Experts of a small language model.
Training: a variant of Muon for the experts, 565M tokens, 2664 steps.
Below are experts of layer 4 (counted from 0) of a mixture-of-experts language model. Rows are named router (the router's row for the expert), up (a neuron's input weights, with its number) and show model dimensions 0-63. Each number is 50 + 15 x the weight over its row's rms, rounded and kept within 0 to 99.
After each expert's rows: "mostly gets" lists some tokens that are sent to it at least half of the time; "comes after" lists some tokens at least twice as common just before its tokens as in all text. This comes from a sample of Wikipedia text that the model never trained on. Tokens count by the router's weight.

# expert 23
router:27 58 44 59 54 58 37 28 35 25 46 46 45 55 54 34 46 74 46 17 44 24 72 42 34 77 37 44 38 43 37 72 43 43 51 49 29 46 47 57 51 64 50 50 55 47 62 66 41 61 36 25 64 42 41 40 31 68 76 36 75 64 52 27
up0:68 39 49 49 26 57 37 77 67 45 46 73 60 42 77 52 36 61 20 44 80 31 59 37 61 53 63 40 43 41 45 29 70 77 65 41 52 48 49 37 52 36 52 44 48 29 26 44 50 44 49 45 39 36 34 36 63 59 54 61 55 69 52 69
mostly gets: "===", "====", "\".", " ===", ").", ".\""
comes after: "\n", ":", " (", " –", " +", "/"

# expert 22
router:44 33 56 75 70 29 51 52 32 31 34 44 60 56 54 66 42 42 37 51 46 20 35 39 49 75 69 56 38 49 48 42 47 61 25 41 36 59 34 65 61 62 67 41 87 38 37 83 65 42 60 36 65 74 20 32 54 60 48 77 27 71 38 63
up0:59 53 50 64 59 61 25 55 72 33 32 49 66 54 35 11 77 72 71 21 45 25 70 40 60 56 03 99 16 50 25 46 45 56 63 48 52 51 56 33 22 63 41 65 36 55 39 62 39 60 43 33 84 44 35 43 45 42 40 45 51 61 46 41
mostly gets: " the", " his", " this", " their", " its", " her"
comes after: " of", " in", "'", " the", " to", " for"

# expert 26
router:75 19 55 69 47 24 43 39 45 67 47 60 29 52 40 46 44 42 85 46 80 61 37 49 38 62 45 45 46 16 34 68 50 45 41 45 43 57 64 64 69 50 30 78 47 55 70 27 14 40 60 59 65 80 74 59 54 59 48 34 47 53 40 59
up0:57 46 51 40 60 19 53 28 67 88 21 59 56 43 37 32 57 58 46 73 30 16 63 46 54 74 50 69 23 58 35 26 71 33 44 35 71 34 64 34 48 51 56 31 63 66 53 49 35 63 57 83 73 63 22 54 70 48 52 50 53 51 44 59
mostly gets: " York", " England", " London", " China", " America", " California"
comes after: " the", " in", ",", " New", " United", " of"

# expert 9
router:62 34 52 52 42 72 52 52 36 34 47 59 71 63 38 47 35 57 14 46 64 52 48 74 78 66 44 56 51 70 35 36 59 49 27 31 50 51 40 35 29 43 31 59 50 53 50 53 74 43 62 44 51 67 58 49 46 53 48 15 84 39 39 53
up0:43 51 73 38 68 53 56 65 64 46 34 49 28 35 17 57 54 52 58 57 39 32 44 46 50 65 50 68 47 72 58 62 39 35 43 35 53 08 56 70 36 56 42 38 55 61 36 63 57 30 79 47 50 79 58 30 42 74 44 18 43 51 48 39
mostly gets: "---|---|---|---|", ")", "\".", ").", "|---|---|", "|---|---|---|"
comes after: " |", "---|---|---|---|", "|---|---|", "|---|---|---|", "|---|", " mi"

# expert 11
router:83 53 46 29 48 60 35 47 52 45 50 67 49 26 53 53 55 62 54 59 42 63 59 64 61 63 55 70 37 62 33 69 62 22 65 63 40 50 56 52 45 61 40 38 71 59 49 48 34 19 57 52 31 41 57 56 30 46 35 32 36 22 57 61
up0:81 45 68 43 43 57 59 54 42 38 47 52 49 58 76 46 66 77 60 53 37 55 42 37 74 37 34 48 19 67 41 59 51 54 59 46 43 28 58 64 48 76 15 58 62 37 40 53 39 89 59 40 55 32 52 65 55 42 47 48 70 20 25 67
mostly gets: " Coordinates", "hylum", " Genus", " Species", " ==", " Born"
comes after: "-", ".", "\n", "==", ")", " =="

# expert 4
router:46 50 37 36 60 62 31 46 48 25 39 69 55 43 34 84 71 47 88 59 54 31 69 52 49 70 58 33 39 48 38 45 56 27 43 42 51 55 29 72 57 60 57 48 34 64 56 49 62 47 61 64 65 39 53 57 33 60 66 45 56 68 43 47
up0:43 41 45 37 52 21 80 86 51 60 56 51 40 51 53 52 53 60 61 51 38 41 55 59 51 74 37 59 55 18 65 38 62 60 36 49 35 41 45 41 79 44 51 46 53 50 69 24 49 53 50 48 44 76 40 58 79 55 36 37 36 65 49 29
mostly gets: " (", "(", " [", " \"", "^{", " K"
comes after: " (", ":", " U", "\"", " A", " S"

# expert 27
router:51 36 44 54 51 28 42 53 35 56 59 68 48 48 25 55 37 60 72 66 52 51 34 58 60 37 64 49 69 42 71 26 36 40 30 63 54 49 44 64 34 45 49 93 50 47 48 36 37 54 74 34 53 36 76 44 51 22 36 48 56 29 43 29
up0:51 47 55 69 44 58 19 64 32 54 26 54 67 46 36 57 43 37 53 32 40 69 31 71 74 58 73 44 60 35 45 46 62 39 61 47 41 70 19 21 25 50 37 54 44 54 65 45 56 73 41 67 41 54 32 85 66 84 17 43 30 40 63 60
mostly gets: " Los", " Ti", " Dave", " Frank", " Fi", "St"
comes after: ",", " \"", "-", ":", " of", "|"

# expert 3
router:70 48 52 64 65 46 75 33 57 48 33 28 65 50 53 37 68 47 62 33 62 51 65 69 55 42 39 56 41 33 55 55 43 65 42 30 45 50 46 45 59 55 49 33 72 46 44 64 61 47 23 65 93 51 35 36 41 57 78 62 52 49 47 57
up0:43 35 50 37 24 51 56 56 39 28 61 61 69 59 50 61 73 65 89 37 42 42 48 22 48 50 62 52 64 40 62 57 66 58 30 60 70 37 37 67 47 30 47 37 46 62 33 46 33 55 28 29 41 56 38 44 32 82 46 60 34 44 69 45
mostly gets: " a", " an", " largest", " highest", " best", " great"
comes after: " a", " as", " an", " is", " with", " was"

# expert 10
router:58 43 56 67 77 59 51 57 27 64 42 64 60 54 57 58 63 62 68 55 64 67 62 33 69 39 46 38 47 54 34 49 66 35 24 57 46 62 38 41 45 32 49 42 68 69 81 37 73 70 35 55 39 60 71 45 43 70 45 57 40 46 87 30
up0:61 50 26 44 14 61 50 24 33 45 56 36 67 49 49 64 52 33 38 48 66 22 60 41 66 52 28 44 42 52 53 38 36 57 49 40 36 58 63 61 53 45 52 64 46 53 45 68 35 53 29 29 35 52 64 62 36 62 31 56 45 66 60 35
mostly gets: " was", " became", " been", " would", " being", " be"
comes after: " was", " is", " were", " are", " be", " it"